{
  "moe_layers": [0, 1, 2, 3, 4, 5, 6, 7, 8],
  "router_score": "softmax",
  "init_std_router": 0.00866,
  "init_std_qkv": 0.0186,
  "init_std_up": 0.0186,
  "optimizer": "adamw",
  "lr_head": 0.00603,
  "warmup_steps": 248,
  "seq_len": 512
}
Below are experts of layer 4 (counted from 0) of a mixture-of-experts language model. Rows are named router (the router's row for the expert), up (a neuron's input weights, with its number), down (a neuron's output weights, with its number) and show model dimensions 240-279. Each number is 200 + 30 x the weight over its row's rms, rounded and kept within 0 to 999.
Before each expert's rows: "gets" lists some tokens that make up at least twice as much of what it gets as of all text; "comes before" lists some tokens at least twice as common just after its tokens as in all text. This comes from a sample of Wikipedia text that the model never trained on. Tokens count by the router's weight.

# expert 2
gets: "\"", ".", ")", "S", "}", "C"
comes before: "\n", " |", " The", ")", " He", " In"
router,153,191,244,259,187,181,209,173,149,194,224,212,258,219,203,216,152,148,186,193,218,199,202,169,256,132,186,152,183,160,225,173,266,205,152,193,207,165,204,193
up0,186,147,151,184,178,210,277,205,165,170,206,192,175,185,185,217,184,234,203,207,181,179,153,245,234,235,174,164,201,176,177,230,250,200,205,190,204,220,215,217
down0,173,220,201,157,238,274,196,173,224,243,228,199,147,173,228,220,179,175,250,190,191,219,205,177,188,172,208,187,224,238,237,227,193,215,217,165,184,175,208,205
up1,193,169,218,219,174,232,209,221,198,182,213,228,203,241,187,162,186,235,200,220,246,197,231,207,176,228,246,194,181,149,203,261,174,175,217,202,202,190,200,164
down1,172,217,208,248,135,165,207,174,177,191,185,228,166,202,227,208,197,224,133,251,191,139,235,208,193,191,214,199,205,197,212,208,196,223,182,176,212,204,198,202
up2,157,168,171,179,247,220,225,228,168,217,188,116,178,278,231,258,173,204,157,219,212,214,203,135,200,184,188,216,182,141,204,222,194,188,208,212,223,194,239,181
down2,223,214,229,174,235,186,170,224,187,196,162,208,200,178,181,201,203,255,179,152,243,142,178,232,181,237,198,171,190,192,208,221,231,211,211,204,156,189,245,201
up3,181,181,200,233,232,196,203,211,162,223,181,199,190,162,181,210,225,199,241,250,235,221,152,146,197,224,156,202,166,191,192,242,169,219,216,198,220,245,204,224
down3,192,215,173,203,166,246,137,172,256,198,171,174,207,201,220,211,174,176,234,182,231,203,207,174,201,245,206,173,181,222,234,209,201,230,141,235,183,142,189,209
up4,209,216,188,188,218,173,166,211,201,161,145,192,186,205,234,188,253,193,237,193,259,200,177,164,210,198,176,198,202,169,199,225,185,192,253,212,198,178,205,157
down4,305,229,217,248,150,217,208,218,233,172,177,240,224,189,208,250,154,203,152,176,238,236,213,270,183,305,168,164,164,182,235,186,203,268,200,202,166,215,182,220
up5,245,170,175,194,160,182,223,236,206,176,212,179,177,207,168,174,254,228,204,173,206,224,164,244,196,231,204,181,135,158,209,197,177,216,196,233,258,224,215,162
down5,193,187,187,188,162,219,227,151,173,207,200,198,167,188,207,189,160,211,188,182,160,216,230,161,233,215,239,204,204,169,215,213,220,214,208,203,191,185,157,221
up6,213,231,165,143,186,195,179,262,241,213,227,205,203,213,158,220,257,228,219,161,192,250,203,218,137,231,182,224,202,219,160,170,212,191,206,208,184,187,202,201
down6,275,191,212,159,163,219,173,218,215,214,177,232,171,171,209,255,207,177,161,220,197,202,213,221,200,215,216,224,221,219,185,203,212,241,214,201,141,242,191,183
up7,217,182,168,165,201,207,201,245,204,192,188,214,140,206,226,172,222,254,182,208,187,195,182,184,203,198,217,196,171,224,212,209,187,164,200,210,192,184,210,235
down7,214,255,191,213,202,222,196,191,193,195,233,242,229,176,166,189,219,196,166,204,257,145,230,200,214,202,225,249,174,169,193,176,259,192,152,249,174,171,231,148
up8,225,211,121,187,214,198,159,205,270,219,172,157,168,210,208,224,215,204,247,216,252,186,179,189,188,182,217,164,183,195,176,232,185,210,238,227,218,158,181,216
down8,160,198,245,188,194,189,184,209,214,189,161,181,243,189,210,200,199,234,225,242,167,257,274,233,180,222,213,207,207,194,186,220,149,181,193,169,144,212,199,167
up9,237,159,207,208,196,163,191,267,219,152,136,220,182,207,217,185,285,251,243,179,213,238,225,183,163,212,210,171,188,209,141,191,197,137,220,218,184,149,187,220
down9,236,257,213,247,172,202,229,215,166,141,228,262,227,169,197,169,219,177,182,206,172,174,276,182,135,212,193,235,232,164,221,207,202,205,139,203,174,201,184,201
up10,191,218,155,190,178,217,180,237,172,176,183,209,209,226,187,196,238,247,210,219,188,180,199,217,174,143,238,155,213,192,234,161,147,184,175,208,206,173,212,215
down10,203,231,151,229,219,200,250,188,204,166,197,151,174,193,184,171,154,204,211,213,212,180,211,194,185,142,183,197,171,232,226,261,186,221,175,232,225,186,203,216
up11,206,234,167,223,245,236,176,191,227,186,215,146,194,169,189,255,230,243,134,227,175,234,263,173,206,156,260,197,229,193,203,226,213,203,189,202,210,226,195,191
down11,221,193,180,181,164,177,197,195,188,249,248,194,198,183,201,242,209,217,210,190,176,198,205,200,175,208,191,165,178,197,211,168,214,232,200,175,244,188,162,202
up12,237,203,198,197,196,232,201,217,207,207,199,192,182,229,176,188,230,205,190,208,161,219,237,235,175,223,176,227,215,177,217,199,182,198,167,181,194,212,208,156
down12,147,222,188,161,267,254,175,187,203,240,179,203,115,122,201,150,220,204,172,182,181,206,216,176,191,160,189,208,170,178,204,232,253,205,191,156,193,198,187,222
up13,240,156,210,159,191,237,181,195,173,185,247,149,208,182,170,176,185,232,230,201,200,199,223,214,196,215,229,178,171,245,171,219,268,200,204,158,202,216,219,191
down13,234,238,205,155,187,195,227,178,207,168,221,258,135,158,206,209,194,189,206,172,273,186,160,263,167,197,181,189,220,163,183,252,133,240,185,177,208,185,163,200
up14,215,179,161,157,159,175,194,238,184,176,207,170,169,240,218,231,257,199,186,201,203,192,175,207,211,222,146,230,203,207,165,199,226,151,203,174,172,152,207,211
down14,215,181,239,224,189,231,177,208,196,204,207,180,239,156,204,206,205,221,216,167,251,179,111,192,251,236,203,193,203,185,215,180,176,240,186,181,194,211,149,196
up15,242,183,254,217,215,212,201,170,235,202,237,166,178,196,183,231,224,235,156,182,228,239,221,226,160,187,264,236,157,212,187,214,215,216,206,256,162,240,201,200
down15,223,194,217,236,204,204,208,215,165,168,213,245,205,178,225,186,160,197,189,181,217,159,218,191,209,219,215,221,182,234,228,225,182,180,169,231,232,218,184,187
up16,186,230,164,207,220,204,199,162,188,222,202,216,205,212,210,249,177,212,240,208,253,238,238,209,195,175,157,170,198,206,225,188,172,204,231,170,217,191,244,176
down16,163,187,207,143,213,199,201,238,221,143,214,189,202,205,228,230,152,215,193,174,202,171,115,194,229,224,257,227,158,169,210,216,182,176,182,173,195,188,164,195
up17,182,176,178,236,184,207,183,218,224,168,172,194,213,225,200,197,197,178,175,212,153,215,222,218,207,195,155,213,247,166,198,229,225,144,252,163,169,291,240,198
down17,185,205,244,150,204,205,198,194,259,191,209,148,184,201,207,211,219,186,201,202,152,182,219,185,213,168,206,201,217,169,158,238,231,183,176,269,206,239,189,201
up18,232,239,182,201,179,203,238,185,236,232,218,222,195,226,165,216,177,188,174,239,223,230,236,229,195,159,185,217,176,173,145,213,160,213,195,205,207,206,208,228
down18,232,181,212,237,248,160,191,189,207,172,215,187,121,160,185,211,164,175,232,221,191,224,201,149,242,265,216,216,200,263,223,246,214,176,209,163,199,178,169,207
up19,205,194,191,169,160,155,222,259,173,170,215,213,192,185,151,243,211,234,198,260,200,202,199,263,186,174,183,180,229,231,133,217,156,211,217,160,218,159,214,194
down19,223,231,192,246,200,196,182,224,154,203,268,215,212,157,192,235,149,171,171,216,196,186,239,177,172,219,195,157,173,214,215,208,210,201,183,210,247,163,190,199
up20,194,189,199,216,238,204,209,211,178,259,241,183,204,187,205,194,184,210,175,166,227,157,181,174,188,174,238,258,172,192,186,239,244,172,187,175,182,196,228,212
down20,260,220,205,146,219,225,145,160,171,211,186,214,177,215,178,215,192,176,206,162,179,204,224,218,196,208,208,187,204,229,215,199,191,265,167,231,155,245,213,186
up21,245,222,226,190,208,186,257,166,194,128,201,178,229,189,117,201,189,273,202,208,254,203,197,206,102,231,190,202,182,231,195,143,252,220,189,217,197,196,166,187
down21,147,201,162,197,185,218,209,220,211,164,190,215,209,201,209,221,185,224,152,193,197,204,248,185,188,154,243,150,225,208,213,213,227,156,226,214,229,248,176,219
up22,179,215,157,239,201,229,217,219,196,248,188,178,202,238,211,188,197,222,145,218,176,236,233,170,184,153,214,196,185,189,210,210,192,204,174,175,218,183,212,198
down22,178,161,189,202,193,190,191,269,227,165,214,246,173,170,197,264,173,222,246,216,224,149,132,213,249,218,238,159,180,206,238,171,180,150,225,167,197,201,186,187
up23,241,241,195,174,178,180,208,237,202,161,172,183,200,181,166,222,247,227,211,212,212,191,195,286,186,183,227,200,238,202,228,241,188,171,261,158,174,182,171,227
down23,199,172,241,160,197,185,155,223,172,235,258,152,194,189,221,201,164,253,186,211,246,199,151,213,210,192,211,223,178,190,221,195,243,143,167,150,212,224,171,183
up24,165,213,163,219,219,205,253,164,226,219,186,181,190,179,250,249,225,192,226,224,196,211,175,237,188,178,183,179,179,203,155,211,208,225,232,210,221,231,231,204
down24,183,257,207,183,203,247,164,184,148,152,215,199,272,192,141,215,206,190,181,201,194,202,150,194,218,172,213,210,214,192,205,194,167,195,225,216,198,230,182,195
up25,177,156,213,228,244,239,265,201,212,150,175,189,206,227,162,229,172,185,203,212,190,193,250,197,202,201,195,174,216,246,143,161,226,221,272,250,139,247,193,198
down25,184,223,177,169,216,122,213,207,194,178,185,225,209,183,161,192,219,225,160,191,196,221,231,136,145,266,249,185,196,214,271,230,185,215,231,197,195,239,194,184
up26,194,182,231,209,197,272,181,156,148,198,215,240,200,167,186,231,177,204,226,269,227,192,208,195,209,188,191,220,168,175,211,193,232,215,205,185,176,216,196,197
down26,186,210,236,257,187,222,252,178,206,203,161,242,204,136,215,190,187,185,180,157,199,144,225,172,240,181,219,223,205,162,205,233,215,233,169,159,222,209,226,240

# expert 12
gets: "ing", "ed", "s", " was", "es", " is"
comes before: " to", " in", " by", " the", " a", " on"
router,206,188,195,197,284,188,188,175,186,148,176,188,227,191,184,185,158,175,215,182,243,244,211,208,190,239,229,174,190,139,231,224,236,210,216,189,184,235,193,195
up0,213,142,181,250,206,226,230,172,217,158,200,213,260,188,129,198,188,215,215,234,179,178,220,191,218,165,162,190,246,192,180,194,202,147,187,191,169,162,171,214
down0,146,197,247,218,240,168,211,201,188,232,225,243,247,146,252,232,180,208,210,156,262,225,189,172,230,223,227,204,157,220,251,197,250,201,212,218,187,252,175,229
up1,221,182,219,201,196,150,159,213,207,181,153,171,194,217,246,185,207,219,235,190,189,179,159,257,202,217,251,265,181,144,203,231,229,207,208,201,248,191,169,201
down1,214,242,170,168,198,225,204,159,217,223,177,193,204,243,244,190,181,192,207,190,260,211,195,220,237,199,234,247,152,194,164,174,168,184,191,230,190,213,181,188
up2,200,191,227,235,241,168,218,195,236,181,219,143,157,190,259,219,218,209,209,200,180,192,177,233,226,244,177,242,166,193,220,186,193,216,213,167,196,253,171,215
down2,198,213,178,144,178,199,205,157,158,179,158,212,242,188,189,240,186,176,191,208,186,174,256,216,173,162,221,183,211,160,216,218,217,155,205,216,173,182,200,196
up3,148,226,164,211,201,227,287,153,233,201,202,188,197,253,192,235,215,227,185,219,228,180,185,166,204,189,196,167,198,198,212,214,176,190,249,202,196,159,238,183
down3,220,184,142,125,233,173,178,232,218,193,184,174,216,199,170,201,232,200,185,206,214,216,200,212,205,259,182,192,194,244,192,221,218,241,179,174,193,200,210,180
up4,216,212,207,262,212,263,247,242,183,160,221,192,185,245,176,234,264,230,225,160,290,192,238,230,192,219,211,169,235,244,170,191,151,177,251,217,214,186,210,235
down4,208,181,233,214,223,196,167,225,171,266,168,112,198,209,177,215,195,195,212,213,223,179,189,186,205,188,218,153,144,246,227,217,155,225,160,160,204,175,221,190
up5,197,177,187,195,165,253,274,198,212,217,197,192,214,214,168,200,171,232,240,232,204,164,172,192,198,191,223,215,187,181,165,227,208,206,241,150,233,166,189,197
down5,197,249,197,168,191,125,162,213,252,200,154,196,184,148,194,203,210,175,181,241,211,189,226,194,143,200,196,199,256,252,204,196,237,203,192,191,238,184,219,182
up6,199,257,189,213,189,180,191,204,130,193,196,234,217,225,175,212,228,226,155,205,227,172,135,246,195,194,189,184,220,148,182,189,138,169,212,240,238,206,207,211
down6,172,248,197,162,193,175,206,221,135,242,207,226,152,179,131,178,223,252,191,232,181,276,181,175,211,232,198,228,242,242,204,189,201,226,178,199,173,177,225,186
up7,250,207,204,182,170,171,173,220,175,126,156,273,146,240,175,220,222,215,166,238,199,208,235,202,192,192,162,271,195,219,187,191,161,191,168,222,206,146,176,193
down7,196,198,187,146,269,198,183,152,252,214,187,254,191,212,141,192,219,155,174,168,218,182,178,226,187,239,174,219,134,217,249,144,185,260,210,226,233,231,213,213
up8,255,236,162,208,216,213,220,219,220,166,230,246,217,241,184,275,212,213,188,224,263,190,151,214,227,243,176,194,160,226,184,202,193,198,185,172,157,176,184,220
down8,130,241,219,188,195,140,239,188,183,207,217,236,251,222,155,204,170,175,242,136,230,220,190,204,203,193,216,225,206,223,165,172,176,251,226,176,151,217,196,200
up9,132,240,197,194,245,208,194,194,192,226,177,251,205,177,226,205,238,188,212,196,224,186,215,183,206,159,181,213,218,242,232,164,188,157,218,198,231,227,149,240
down9,183,182,220,257,176,212,179,169,168,174,204,183,196,189,245,172,173,243,142,244,240,185,179,129,176,255,175,193,179,243,153,169,224,195,169,202,181,178,201,184
up10,194,163,216,235,175,237,181,195,191,172,225,179,210,163,249,261,196,237,235,180,236,158,173,212,188,154,190,220,211,133,189,179,207,170,214,215,225,205,198,191
down10,246,123,212,198,248,184,210,185,149,206,190,223,200,111,210,201,218,228,193,205,205,190,224,221,181,175,168,238,232,141,237,197,192,188,208,228,191,244,183,200
up11,200,221,213,226,197,192,218,162,217,290,169,124,133,235,194,226,173,191,232,247,178,156,189,241,224,216,196,253,225,234,163,184,216,289,156,192,226,183,178,183
down11,182,173,220,190,187,169,192,222,174,222,214,153,176,166,136,229,198,174,172,217,175,223,220,240,178,202,209,192,203,224,246,176,196,217,255,211,238,187,196,188
up12,234,199,130,230,185,142,165,187,191,306,167,164,171,174,278,237,183,210,192,239,222,194,186,272,188,167,231,231,174,183,210,257,175,218,176,211,200,216,241,195
down12,204,283,223,190,158,158,160,226,238,236,225,134,194,182,178,205,221,135,159,211,174,187,200,220,231,208,162,225,192,215,195,213,228,184,200,172,143,177,237,184
up13,180,240,207,201,200,277,241,197,165,224,229,170,198,254,213,259,231,178,197,234,185,210,153,213,197,195,149,219,184,159,200,186,200,214,254,180,211,216,228,195
down13,208,203,150,264,177,243,222,197,204,220,200,229,182,186,180,162,164,204,217,224,192,144,219,154,260,214,251,195,197,201,181,201,220,156,171,183,195,207,182,202
up14,142,220,177,223,170,215,217,233,210,220,219,137,180,229,222,171,183,182,171,252,200,167,216,189,205,199,211,193,214,229,218,271,222,215,192,199,239,195,209,170
down14,198,222,201,215,222,195,243,222,150,200,244,234,206,185,182,208,187,238,209,144,207,230,175,217,226,189,205,197,259,179,212,156,200,182,236,221,163,193,222,209
up15,173,191,309,173,242,193,176,195,246,153,125,189,195,220,212,213,183,190,234,163,219,185,142,165,121,132,187,207,223,193,209,188,197,183,214,177,218,174,201,205
down15,202,121,144,252,144,212,237,214,214,179,133,224,175,148,230,177,198,245,204,210,209,223,194,209,208,210,158,216,156,156,201,206,213,208,207,210,221,215,227,221
up16,181,185,243,171,177,209,174,195,235,203,166,205,197,158,150,160,191,223,203,179,189,205,170,219,158,178,235,187,209,225,174,209,196,182,235,271,205,208,199,237
down16,167,230,192,193,212,211,241,159,168,206,198,164,259,217,243,166,176,209,224,173,188,184,196,191,143,197,212,174,193,206,209,193,206,237,199,203,234,179,202,188
up17,170,197,225,218,251,191,207,169,159,210,225,223,191,187,212,240,173,221,227,210,224,126,178,170,199,150,213,207,207,168,180,199,230,231,157,173,218,227,196,204
down17,215,179,162,221,210,183,201,232,211,271,185,125,213,207,157,178,177,211,213,207,157,160,184,194,257,183,183,247,220,209,161,238,200,250,172,165,167,195,183,190
up18,172,250,210,151,148,219,261,175,234,214,208,226,244,186,208,217,192,217,158,179,162,199,230,207,228,206,184,215,209,244,220,185,175,213,222,193,194,201,223,194
down18,114,243,143,182,217,238,247,149,184,202,188,211,214,210,263,158,234,246,160,159,189,188,188,187,197,167,264,242,220,208,181,211,200,191,257,216,232,232,207,177
up19,153,232,201,156,230,270,193,216,182,215,216,211,167,192,212,202,238,220,178,197,195,197,202,165,184,147,245,191,213,229,206,161,241,185,208,208,194,212,212,185
down19,194,178,192,193,197,164,255,209,190,191,235,286,224,175,216,215,198,164,216,188,237,203,214,190,190,205,220,170,182,239,286,171,218,182,231,234,204,229,186,192
up20,200,227,162,148,109,191,200,205,182,238,214,180,195,179,297,210,195,201,208,224,184,167,165,206,213,148,182,154,200,177,214,217,179,254,188,170,253,116,233,159
down20,208,187,182,156,215,163,161,266,187,216,182,184,136,226,136,216,174,196,209,193,133,175,186,260,188,219,237,211,194,212,209,240,228,187,148,213,168,175,239,172
up21,197,148,168,255,175,193,253,220,243,214,234,152,226,224,155,210,150,217,252,223,174,172,241,171,196,201,281,171,213,241,173,205,234,197,214,212,256,258,241,199
down21,186,248,208,213,249,200,154,198,225,203,182,231,156,151,204,157,199,242,170,174,205,212,172,238,191,218,175,228,174,244,218,194,152,220,189,202,188,170,158,210
up22,234,207,215,227,211,215,223,216,227,164,187,140,226,211,174,192,161,199,211,257,222,256,245,169,167,244,223,183,171,206,153,247,201,243,195,207,226,201,216,206
down22,238,187,240,251,233,218,176,187,190,219,172,225,212,183,149,207,225,215,205,192,227,174,189,158,247,200,232,187,233,179,257,192,183,177,176,197,182,181,176,208
up23,215,245,173,193,233,147,152,186,160,203,272,187,201,209,161,203,183,209,140,228,195,223,232,204,179,195,222,229,178,199,184,248,193,143,231,216,181,156,215,189
down23,216,180,184,241,197,226,201,244,232,168,232,190,214,215,138,267,216,214,201,146,216,181,232,177,238,251,168,208,182,234,215,215,189,200,208,172,190,194,216,211
up24,249,215,183,239,184,182,180,210,210,247,215,180,121,225,211,177,249,204,224,242,156,199,130,233,183,152,199,245,206,153,207,214,176,246,235,165,230,182,196,169
down24,205,200,210,223,199,160,233,209,220,217,204,152,196,249,160,200,199,178,311,165,204,190,211,242,200,204,213,175,168,227,213,179,183,197,150,157,155,192,224,210
up25,206,251,154,164,154,260,206,201,244,188,225,234,193,234,208,217,230,235,239,238,206,206,182,150,189,217,271,184,184,207,185,199,243,193,201,185,198,184,196,161
down25,157,181,187,220,216,107,178,194,183,247,215,230,156,178,215,166,198,257,184,170,270,256,199,149,207,183,161,190,197,172,211,197,215,214,204,178,199,194,196,193
up26,164,212,179,182,173,185,168,245,260,153,211,123,201,180,168,192,218,209,198,206,204,283,246,170,189,221,263,208,203,186,188,220,228,253,172,247,197,130,205,194
down26,190,259,202,216,203,192,221,261,227,216,237,172,195,202,238,226,250,186,192,220,211,208,154,242,228,254,184,207,224,209,191,158,161,215,244,183,159,239,178,204

# expert 15
gets: " of", " |", " for", ":", "'s", " the"
comes before: " the", " ", " a", " his", " Nominated", " S"
router,206,221,181,174,162,233,280,218,169,230,273,189,206,223,112,190,191,250,164,162,202,260,180,221,177,212,221,255,162,192,176,206,197,220,199,186,242,230,221,203
up0,175,167,199,221,217,223,252,210,204,178,210,256,163,204,204,236,130,207,203,202,253,187,184,177,205,187,205,172,166,186,209,158,262,226,211,221,183,213,199,241
down0,231,181,206,203,168,199,173,239,206,228,162,188,174,232,180,261,171,191,170,187,124,193,177,249,135,211,206,264,160,163,196,231,164,219,192,229,171,217,191,185
up1,186,156,190,202,182,252,160,199,222,161,189,224,210,202,174,155,241,204,221,232,220,238,175,201,165,173,204,154,205,161,166,199,192,166,196,228,210,232,219,190
down1,176,233,233,173,226,240,159,139,163,251,185,158,231,210,141,233,205,198,262,198,196,221,259,161,195,185,183,203,262,221,167,161,187,158,178,241,182,218,214,195
up2,133,125,203,166,247,236,212,241,232,167,152,190,198,152,217,188,167,201,158,239,234,255,144,192,189,199,202,206,212,171,196,163,162,158,205,196,113,195,199,198
down2,230,227,201,120,213,185,147,164,218,198,154,193,170,180,184,189,169,201,250,168,231,213,212,226,197,191,169,175,217,156,200,212,217,184,213,207,235,212,217,194
up3,232,229,179,209,213,206,166,187,204,222,178,269,190,208,193,225,214,232,183,190,228,209,211,204,156,191,231,156,194,215,141,159,202,174,187,197,157,229,185,196
down3,223,205,224,185,214,216,181,206,195,225,205,163,192,222,125,180,243,168,144,234,185,196,166,203,165,210,177,192,214,234,164,200,158,217,219,204,172,222,234,173
up4,227,220,151,256,213,142,214,222,213,158,181,179,182,156,197,200,178,234,172,264,213,157,241,180,228,213,215,190,227,210,188,200,284,139,170,169,243,190,216,204
down4,224,169,222,202,230,230,215,195,231,181,207,184,276,165,219,206,248,205,170,229,201,226,190,177,194,185,225,215,182,257,187,187,189,166,162,189,265,283,198,212
up5,172,153,212,216,226,214,237,198,163,198,186,227,219,163,186,262,196,166,204,198,269,176,242,211,184,190,156,213,197,219,200,166,212,187,178,148,176,211,184,244
down5,207,195,235,185,191,227,204,188,186,200,215,206,178,217,218,235,175,171,210,208,225,195,212,273,223,112,205,236,142,187,201,214,236,204,169,172,221,188,165,197
up6,187,194,155,220,228,219,258,227,199,187,154,246,178,195,136,202,165,237,273,158,235,205,228,215,226,185,155,187,229,185,239,177,237,187,223,179,234,172,235,180
down6,190,147,179,240,203,167,186,152,210,185,246,234,215,166,232,206,282,195,233,212,218,177,185,205,221,193,241,205,193,168,210,195,210,245,246,220,219,191,181,211
up7,215,191,186,234,211,207,155,228,191,108,150,196,192,219,239,236,201,236,254,219,182,209,227,208,213,126,246,174,223,195,206,165,176,194,196,234,208,143,197,201
down7,139,213,196,167,212,225,246,258,195,197,193,215,211,196,282,256,182,203,229,205,186,248,233,173,189,180,265,210,166,208,219,150,211,179,209,183,197,159,174,197
up8,238,192,177,214,196,252,276,214,167,181,195,252,292,219,214,237,251,205,218,220,208,203,187,219,164,254,193,202,196,220,191,176,194,219,232,167,213,207,207,201
down8,167,203,183,137,244,229,205,158,178,196,212,158,286,210,141,193,231,212,177,206,183,176,190,185,240,269,242,188,251,194,254,252,175,222,228,127,216,201,223,189
up9,208,192,226,205,220,219,224,156,214,219,191,224,234,203,194,204,199,233,222,207,180,195,262,175,124,187,220,228,203,228,172,144,204,237,169,224,172,201,196,190
down9,164,221,253,171,174,221,210,197,179,236,250,198,187,195,203,194,221,189,240,213,237,209,196,229,231,157,209,233,154,257,243,179,197,169,170,171,195,162,182,185
up10,173,150,223,170,219,140,203,233,229,177,137,176,164,215,271,214,174,173,235,211,177,214,234,189,177,209,175,211,154,128,218,188,214,176,180,232,229,230,169,194
down10,239,210,167,156,224,155,153,255,194,173,212,210,195,176,215,187,265,190,204,193,148,143,237,172,216,181,211,252,233,175,221,164,195,199,161,236,217,262,210,195
up11,222,200,239,204,236,188,224,184,195,155,190,211,201,171,217,189,174,170,226,210,178,194,231,233,189,226,238,190,241,168,195,184,259,169,236,165,217,207,204,229
down11,182,176,212,196,202,197,237,175,204,196,182,168,175,221,218,226,192,223,220,224,173,182,165,166,257,200,215,154,197,149,218,216,194,219,168,233,175,200,203,182
up12,234,190,205,188,207,182,180,204,213,149,260,183,227,178,236,230,249,276,208,218,208,216,190,237,138,218,274,181,205,179,131,183,200,185,188,186,198,206,190,175
down12,204,187,235,207,167,222,209,198,222,202,173,169,157,223,184,186,236,259,196,214,195,243,160,249,179,236,208,221,182,190,206,177,155,176,181,173,242,184,187,175
up13,165,211,195,185,200,154,165,219,185,184,198,195,214,266,178,235,218,186,239,221,212,230,185,191,159,171,217,209,242,160,216,187,208,187,187,143,202,163,189,235
down13,244,198,147,203,202,190,178,241,166,212,210,189,198,208,158,205,180,215,219,230,200,189,212,224,226,223,196,247,197,156,152,179,153,207,258,208,192,218,226,200
up14,190,143,171,200,187,158,198,188,206,176,188,236,171,171,213,267,215,175,193,194,195,147,219,202,206,269,155,216,158,228,203,188,204,221,240,201,208,215,156,166
down14,210,237,192,173,169,179,192,232,236,199,260,199,186,210,168,212,237,230,210,185,214,199,220,187,257,175,197,225,201,223,181,173,186,185,225,182,196,206,160,198
up15,168,210,198,175,162,173,187,194,167,191,188,207,121,204,232,210,214,255,183,209,213,235,169,176,216,138,187,192,168,190,187,178,252,188,206,224,179,136,229,199
down15,226,192,211,187,197,223,252,171,179,237,232,222,189,209,146,175,202,193,207,132,210,173,182,202,228,214,225,220,231,203,141,162,229,225,185,247,201,175,236,200
up16,234,238,164,194,172,210,229,220,158,225,186,192,141,194,270,186,142,221,160,247,226,186,235,182,214,184,184,195,163,169,200,187,180,209,173,177,169,132,140,161
down16,252,187,178,219,199,188,211,222,206,230,146,185,207,166,238,183,165,185,166,262,232,167,250,174,214,228,257,180,199,168,190,186,196,199,201,212,200,164,202,185
up17,211,179,181,233,248,184,220,200,236,162,204,238,205,215,205,233,254,238,210,212,204,216,230,211,242,213,203,147,192,209,225,163,221,185,214,202,204,203,193,244
down17,228,235,228,196,202,202,213,220,226,189,175,202,238,188,97,217,211,206,125,210,171,164,162,172,202,190,214,162,196,196,191,205,191,239,245,161,130,187,205,203
up18,239,248,174,204,244,154,180,215,162,192,165,203,190,197,171,195,217,225,167,254,186,209,219,210,155,188,219,203,166,205,184,193,150,220,201,231,197,225,173,200
down18,217,205,198,197,183,213,223,215,151,195,179,226,193,175,212,209,248,194,163,179,158,226,175,149,221,198,233,192,173,215,170,246,159,166,211,204,228,218,193,207
up19,155,177,200,202,228,164,236,222,203,192,110,202,203,165,167,252,157,255,177,185,268,167,169,156,231,262,193,169,197,183,215,174,233,166,216,172,160,231,178,178
down19,212,190,147,160,213,194,221,155,166,247,238,152,214,200,227,192,247,219,230,237,165,266,206,211,216,182,261,135,218,250,220,197,214,209,187,172,211,162,197,191
up20,186,219,170,222,205,248,216,161,215,155,158,190,200,198,233,224,166,181,188,240,191,242,180,151,225,214,234,190,184,162,193,198,194,246,211,157,191,215,235,167
down20,185,209,199,191,184,202,221,239,197,219,272,175,194,259,177,220,201,207,186,220,170,284,195,203,179,174,203,161,193,167,158,266,146,220,181,191,245,204,190,222
up21,222,202,214,199,201,191,211,169,135,230,212,209,187,201,205,212,207,264,198,199,165,196,174,231,159,155,183,223,203,216,195,288,224,199,209,178,156,158,194,196
down21,203,244,175,166,230,202,225,179,193,249,129,177,165,272,239,174,209,261,199,163,189,184,231,164,193,177,184,154,212,201,260,167,190,189,205,232,195,220,205,204
up22,227,189,251,197,184,190,200,188,156,196,226,191,200,198,149,245,152,218,174,214,259,193,205,161,205,211,145,199,206,171,206,213,193,223,181,213,223,167,231,188
down22,202,171,186,207,176,171,247,203,221,205,168,244,241,179,195,226,182,214,191,204,203,200,190,259,228,222,253,264,177,190,201,179,203,209,189,254,149,211,183,175
up23,184,227,227,148,205,210,230,185,189,142,161,134,193,158,210,175,170,240,209,231,184,245,211,175,198,197,190,168,178,249,171,215,209,217,216,133,194,191,234,170
down23,166,190,195,177,192,179,146,163,178,264,229,183,225,209,168,164,213,215,217,187,235,214,227,206,164,210,192,254,200,208,270,138,183,193,238,241,176,200,218,178
up24,214,209,254,214,225,215,216,173,190,214,151,148,205,190,205,199,202,194,159,207,273,136,246,168,178,190,180,242,200,256,183,222,217,205,198,183,194,186,251,200
down24,206,197,266,173,193,206,197,197,222,190,235,213,180,146,208,200,233,177,197,196,189,188,185,203,147,182,220,187,195,228,168,184,243,219,163,188,231,219,198,185
up25,179,212,227,223,177,203,162,205,225,153,204,185,192,185,154,211,238,195,182,228,211,186,234,208,170,202,162,157,198,231,122,175,214,245,157,208,193,218,216,220
down25,170,184,166,158,230,230,187,216,189,178,222,182,212,190,238,186,136,172,221,181,190,175,217,123,191,167,241,175,239,136,176,192,236,177,202,256,180,206,209,215
up26,191,135,143,195,234,238,229,214,177,156,111,249,254,220,192,222,175,196,231,207,204,193,183,230,173,160,184,248,258,179,189,220,222,216,204,171,198,192,180,197
down26,211,236,210,174,139,130,190,223,161,241,229,170,165,199,247,227,217,234,183,228,202,153,188,248,231,181,180,137,183,209,209,245,195,178,211,216,268,197,195,189